config.toml
n_layer = 10
d_model = 128
n_experts = 64
experts_per_token = 4
d_expert = 64
d_shared_expert = 64
activation = "clamped_swiglu"
moe_layers = [1, 2, 3, 4, 5, 6, 7, 8, 9]
router_score = "softmax"
normalize_top_k = false
routed_scale = 7.21
balance_loss = 0.00737
balance_bias = false
router_z_loss = 0.001
init_std_router = 0.0225
lr_router = 0.000469
n_head = 2
n_kv_head = 2
head_dim = 64
vocab_size = 8192
norm = "rmsnorm"
norm_place = "pre"
norm_eps = 1e-06
positions = "rope"
rope_base = 10000.0
rope_fraction = 1.0
qk_norm = false
attn_scale = 0.125
tie_embeddings = false
parallel_block = true
init = "trunc"
init_std_qkv = 0.0232
init_std_o = 0.0
init_std_up = 0.0232
init_std_down = 0.0
optimizer = "adamw"
lr = 0.00213
beta1 = 0.9
beta2 = 0.98
weight_decay = 0.098
lr_head = 0.00675
warmup_steps = 586
schedule = "wsd"
decay_fraction = 0.897
decay_shape = "linear"
final_lr_fraction = 0.0
batch_tokens = 32768
seq_len = 256
doc_mask = true
train_tokens = 293900000
steps = 8970
dataset = "wikipedia_en"
Below are experts of layer 2 (counted from 0) of a mixture-of-experts language model. Rows are named router (the router's row for the expert), gate (a neuron's input weights, with its number), up (a neuron's input weights, with its number) and show model dimensions 0-127. Each number is 500 + 50 x the weight over its row's rms, rounded and kept within 0 to 999. Numbers have three digits each.
After each expert's rows: a language model's description of what the expert responds to. This comes from a sample of Wikipedia text that the model never trained on.

# expert 35
router:470442564461453557453516540458527432564567572546581545520516550569463550542564545558541519554464469542526473567463544459558470545501565565533467442510559439538583548467529433535439572448449439466566457422554462453471444456433539571542419550449558546499440564555420539504533443545448558455419435475491454558564563558525466478506517547574542548503533481454465443552531565502420544556446
gate0:452420547464478548442565505478596504536550523562518538530503574542504585545527519537511498508468494528493515564428555507569478555480528580494392445542514476562602527499499405564517536455472466473589471447571497463449457508432540607525486610528534523518485541625416499494548448539487517494472387516487499566582576524517442461521543481578549504526470426429464487586522541503438575530416
up0:480427482508458507477564473573472508484509502530471496468576506461542589538509448444500440472507522503469549480462521565506450573427471485484444509501470486515613588597534461489586503560488508428600491430508543483516527614477505543496516564572447490542518505593438510495596486474513486562416399525497535433558567488635581437498460430488531474447497418432461522581440461503480527420395
Digits starting a day or year in dates and tables, e.g. 4 January, 2010, plus quantifiers like several, many, some, few.

# expert 10
router:438481544433465587459550556462538447557532545581557548536525568531478552566558550568510515560473456529506478567454551469560514556523583544511463489508559473574527511473510471557470546476461437458507391420554496452471429482459555554560449547458584523545464535584448527496515447539454536430486438467478450614559574510507451500498535525628613550527523432453448495524522557500421542582449
gate0:510439441436471452527554568517500497551581530504509599535492608557548595532532578490501548471533534510505426549446418532586498558504534500525452449478454393435553583486440468478425539523499429439605483421470488497507471408479575575451476515517556547495464521577468475520564438575537527414407427530459487555530572528484495462562487467497521587532522537474547381505528518500496574501472
up0:540509460431443444587574591429479449546542540524411603558575566509572551522512536417498497483506535481447437530479376570522529485486427485454512520435460487451470548481495466457434538565456461413512514459484507503511449418555446484426498454481581498516513507553506420489466495561571465518493485529496531476449565477566571488538436496475506602597586575489640460438463488458468538467466
Line breaks and == heading markers in section titles like ==Results== or ==Awards==, plus table separator rows and sentence-final quotes.

# expert 8
router:442477534477473541445504554483528486537570540535560563552507559561495597530557570578538514545471497539566465590438550471561474539497542553545451451508557452525634541483498405544457563437442446484548432425574421448443455445430586567555485599470545537497451554565415555494530468495476539476448416486470442543555565557512483489498554505570560486523511472492468446549531574475464539568474
gate0:489581510465534520454426433445473414484399483519457361552446463494492561465533578520479509506475549409515555493494586570455503518568478500495439517441452483519544442480546456484482536474473432568532511466507512535470495557470497505455469369535472553512466452491430583422541519517617536523556392558513437478516537627560496597542483564485526481447515470457556459494480530486445605430543
up0:479525492543549525583454489493484462440483494409487482496479450532457592534506517484443557481491547435595469509508531591474503543459465429531423474506506513501616450429531476547453443507489540477568462494565464535548564480465524481506481463545437553501456481474493565427542526474556547503542390512550365521455604672609492532549541477447409420431539521517475432491472472475456560495567
Forms of be and have after a subject or comma in narrative sentences, such as was, is, were, had, plus birth.

# expert 22
router:455436562478463556452507521454541433567569554549572523509511561580469566576558553547540521533465485554535461571449545443569462541487524547506478438526538462538576568446510428515445576426456450474555472410565450471470445477416528573552453562454565530517448560540422519499532458560451549469419456486491475552560552539513448485519552571595540542515526481463479418535537557491417578574430
gate0:439386520461513549519595546498587491497532588520547529555477614517472472464451558519490530597414470481447431557467539467498524496529531528577483489536582469529538485471491440560432557460482427497544421390529485493474477483438556551527475574417512502516456516520448521457573442547542571493491478443481494540515538555437494460501515465563634459548569490436505447553510592546487562638493
up0:448411490447467523545581485546612510540510560482527468604456522517555496452400471460479543569401560414442377502547461556477502482444473514557531556549514521446553500443507516511449538480476457513542521399495552555533530494393466477490445494416491440493457418469500412504560476555591499547514520497525556491529471568428451482533495446539607459558586519471538453479483527541516536630531
Inner syllables of names like Rind(qui)st and Caldra(gh), and single digits inside numbers in tables, such as 71.4(6) or DH.(8)5.

# expert 7
router:471460560467442539483530523438516441578545579547567524548512563562454555554554539542543547534473471545511469562429554469591458553521568549523456450521529434558602531459485443529453566447458437461534471427537439449461472455444534563558434573459575547508415562555420525530548450565461550451423435471503474573551566526523448519500518559587529549497509467458460444534541552527409553566464
gate0:469400517441509497483530578447520459520502554536552517509573489519554540536530594564494484566435490531559489558530557466489549498555524489542510423577528499556516516508512403608428539375546457539592455483537488511471438494473520550508477585543639525503438593607458499490450427547447474492518494486485445545498592511500499439443509578574552521509487432477465382499493548493389471542487
up0:488478526482438545522519498524459557504552508495547562509493589527465542515525432494492451493564488545482439512485529525610460593476571537512453505447560397497565494427479507493490581507411469493444455459516496473467441473469553588490534536473436537429535490475439567407596450502450588421406517547517504520487483578468440516550476436502520582466574566412523536557529481523647618541429
Digits inside years and dates, capitalised name-initial pieces (Per, Mo, N, P), and Scientific in taxonomy infobox headings.

# expert 39
router:450466544465488567420537513429527482546523563529553548595465554601479548524518562538554543497436448525574485540455562482605506527532571563527396427514562459528567503493509446556437585418460446470530449461524428419466416470448535568506438546498534531506475538504405527496557452524462581452485369474481447566562541563484474528518577530522554509532509493430476449539539565482477573551480
gate0:376463588496402476520544582464524501536529485523591513530480538507483529492586517497481513527471433527503479470498500509472445578471514492473517489472559441528543590580523413574487664501453458521512550477670469458472474460478512519613419531520565455403528502485526455559536465566477532514387465545621483562453507478575489456471482461527473546466540462443513488522490489564478531561492
up0:398524534540400510528486526472460508489501510458467510535493485455511528449507496521476540477550466524536494422526491522426425609528482501589500512482530490547454465607561510611526515493388466439450534555633531485528416479455530483545527462563504564360532471425605432548433565561491472452510488441599532534452436417519503530435429445511465458499563482485515557450549494569564539525538
Commas, colons, and joiners like with, by, because, without, plus -ing endings such as suggesting.

# expert 55
router:449442571418441525448538594426531470549565605543527536541504530552490526513562563607516571528493452516512495568500566484571508565555548529499405479539530473593503530503488427563436578438491485486530433453543463483443425453468524542541418575454580556516470569573451550491531451571452535489495420473490462626539543507465479471491521540599556535537476467452479482532514537498439534580429
gate0:396546510465420486454488563460423457499525506524542521394470576527518557430520520458483558489428452579475570466498541486465430490443447600582469540484544515499540481482618450518452532500463419440462476532512503456450418528393450528503400498476561587342534530502466525442422517459441505427476481549563509509499457509515488407520531489553535537547512500486517543576540523562511561524404
up0:538459471474549537501513544577469489564517463537582502486489507566413516414444468518553551560427460497523543463463501446491485610440554521597550508520505494550528463517511420496570492511561481551447445527516441487408439530409506518592456533472636519451478582489429512547457476482535501422491551466411426537508532464465527572405563534534553422598451519499493536575560572520455435427453
Line breaks before infobox sections, headings and table rows, plus table pipes and openers such as It, The, List.

# expert 5
router:479445536484457572442516535481516477523564559549515558547549561588507563521565564574519511502448500531538458572468553471579479525529604527536464438507541471577593530452512464531430556462505410490539466437546454477441443463464548597562422608421529520519464549564459503526524450505441574453461450466480448570528558571530488489507507575540528551521536424444454410534528589505463589562432
gate0:440347523427462500438497528489409533404523537503514465416407489563497563507499550479433511536450511547432462459479529465426424570537533515487510476473517450521508436572498493550550587478496517431450506489558419414564429429445492513507465539547575524479472572431467478407530514489482572485468556459426523488463487516571502439514477525548643563431454483464411588488501496471508573500454
up0:603507581542418546554398498505465474515479521483524508436558495494410570427554490549573519406515413477471552511569489429506538544537484510458441471535473489605487455422527461508409572468523442496494462462578472520510508497549562539536476489508480463520445539443452427452512417455461483494392461461516501540448451511693510589455512516507483455551513504482448515438445550568423435520524
Relative and complementizer words like that, which, who, when, where after nouns or verbs, plus ordinary nouns such as designer, tower, draft.

# expert 27
router:436440540498468512432523557451529497534572548551543524542476546556455579572539591538544514529468523575525475578420543473542471553527600530551446442566526438524584542491512445536431590424481467519529427459563419443450460433450536567541493560486557516519428541556450538486550422529451554475443417446513477584622568565516483499503539559523580502534500490474487415547518554471457517562481
gate0:521372533462449539439595580493511484510463529539559452465490521514483485500546480591464530492540423507514518472474526544543533478489511458529450488465525413507619499550439497520480532479409366522548396474609436528456347442518533545585500483564500484479517542544504556530556414516495507529380387468435488527563498469494543447556507551531499529495509487494563424513549561473488478584455
up0:457473480502478518508517551516587526434612467500584476434564560445536420454565421536553590529475496483536428462529536530474501556377505452527464549547485496456489474523559486533542439514458506513507481511570441454474400491530521503590547489598498494455434462492538544598502405538441626466556510529527442505539527446370510523483554538553636462544478499453569564525529543490464516529548
Verbs and prepositions linking clauses, especially is after what, plus are, has, was, in, by, with, into.

# expert 52
router:473441559474445531449508539456544426568563557546576535526529558587460561540557531554553528534467501549528461584475556433561481539509567542530465427525546448551580557458517439536438555436466448493551453426554458463471442463433556571539429578467577524540436564559419527503527435557442563460424429486483465560560549564528469476504551528577537545503527483467480436548523539489434554577443
gate0:380502464507418489494602524506486510478491462552466518499530532538474561492566509555515543478529463500572495530566590478538468478537471570542459466502521503524541573477470438487403509496460436474568481433589435444460465539399594539522482607537476514509521461491535517450626509512416527506428445590586408595477492553474447493525459514532519552552534437506513514523561549631483529620501
up0:423527452527441447529534515443534590436450487527478526518517501511542542548576555553458521458566477528553532509574535436491478481500475477553499452552532486480550564495432451494389493521531466494602473497594389529496473567445509498595491638587466484501526443468549538469644512507467479565502480664551423558533529605489506560435508496516515527500483448504536484481480481577510513591469
Determiners and prepositions starting a noun phrase, such as each, the, a, of, that, this, plus single digits in numbers.

# expert 18
router:445453572469470533447512550436527434533574557524554524536503584562439552562532537533531518523470475534527467576432551429554504538511557557532471403528527467544612512459478434525460561478476438470568462433572445483444435469412548589528427590447562542512445542540391526497570450520442548439431424490488470554556547568525464493518545518569522550508521467463460439559531558524436533550432
gate0:534523549468484510471588489566540477496501571494516538536484524510544491515559517575539409517482476508531375520466512423553525605538551490610494394548471527577503454381488462541379515478508462476530419442490452497461445477526539550516481547519551571528430556555453590526548436573434511417517465533485473552541499487584525540578519541577561558472490479523503471507611616446450506476539
up0:439428499517493514522466569412500508558518503560503511447561542569447584538436572504480554503456543548441564522506483569528505444545524567356445553490488467541468562605539469537545523468509450530475507538531597469522481447427477543528522507395525528449555506502453484440448463550575463535401502469517528501474540566440494435378492531515487534511513495373458520556423476604465539606439
The words alleged and stating, month names, reporting verbs like announced, and the space or digit 1 starting years and track times.

# expert 44
router:481432547464454524455528522471517438564551569566600553519506572579475555572559550541550532527467479546524442571456545460557472534506557551523443436532527462531572554476509409543436570451458434493541461416559469476459440447414540580538422563452572539520454546546417513507547432544449542444425437492499473553571561562522461472494524546597542534502527474469466416553527530503433545563440
gate0:480398489472603624435556517540562434384551474503474538510534485551533509514525440523453508427548517450497444407526548528559485489531554509509433416478437501539528459444545359519527484408513519378500485466475495421481522445535500537559459557475514495489530495442411578470500366482502498541519488481480478479478542511547495521550537442501568561544442517545530457498531552340477480540539
up0:498364378539563516523474448580482454362512526430531498464534460477586499492501438475494525463595485419471435498514458500512467455481541440506453412468496523494588552469508516581509479505506494406517547470450532423573489610516530498488486499487480455427466474415490514492510382467480496544515561418472561426398513552586476516505477455516540501449489539486524359464493566421522463475516
Single digits inside years, dates and numbers, especially 0 and the second or third digit of years like 19'0'6, 2'0'12.

# expert 26
router:457400538478459550423512555469509446536541530563537545488529569553452592533558518574525517507486472504541482547479548470543481526505572549549459432528512432596612508482508445535478545448513451470562443431545464435440436413441559578565474586486557556485409547552459531522525452521477569434433407470511471549559527540548425464520518562588559553487490453454443480536545584500420516541436
gate0:515475520526417613493444501515484467535536521529528509521539639460503654505615533586503566484475471526553509559500459580515532497495520547463458488500568426516572472428485386459485519435559480497560462480476454505522470533548514558561439506420549498559489533630444571490523478506473531445436460456509495524487487558495462458421629475546527500478506490465481517569470596479472583584434
up0:581560522567434610536475469524535465468514486501471469496501572456586609498566521485520553506438477519511493530586483540527583489567509549388487607492497392498526480475479465479556486454492481540458491519455476509554464490600559508464547528392523476481561479626503478496450597445465559435456433540535621475466522562534433414412557547480542498516472463516424556550456484476462576518485
Column header words in wiki tables (Description, Statistics, length), line breaks and = heading marks, and nouns after possessives.

# expert 41
router:454436566459452535458514540458521410536593553542578522551505570588469561549568544547539525540438492542504451564488520462580468534505569537531435443531565446543593531454507420522473582452457461482543461403556466470477467475447550570531419569465539527505436552552419531515538444543448541459445463493490470553573537540505448468503538563587553546495541469447459428542523585485428540598451
gate0:479545525471510512494507517490544536504505550519467512492459551520408557453526599542515487456427501511431489560494556514651551544569501562447430500490567442564533485506586441515431575395494462482513515435529506460496439499395548546515466586552568505477467516545456455436597440504507603475497430489529481512519510567563410572481527572536544466379535446452466492516469576536433580571460
up0:549582435476540478502485467562546525411497543482440472422491491464432572412437623449541449477467536453491531485535501581616598538560460506447413539469489506519461482508586438463533509475518432509519553523492547538551492478417506440429437475557505485460419463520440455395532524533546536516585470561527534451450513584597462549451534566489435460436530541426488442478424577479517538518543
Digits in the middle or end of numbers after other digits, in years, model codes and road numbers, e.g. N168, T160, 1996.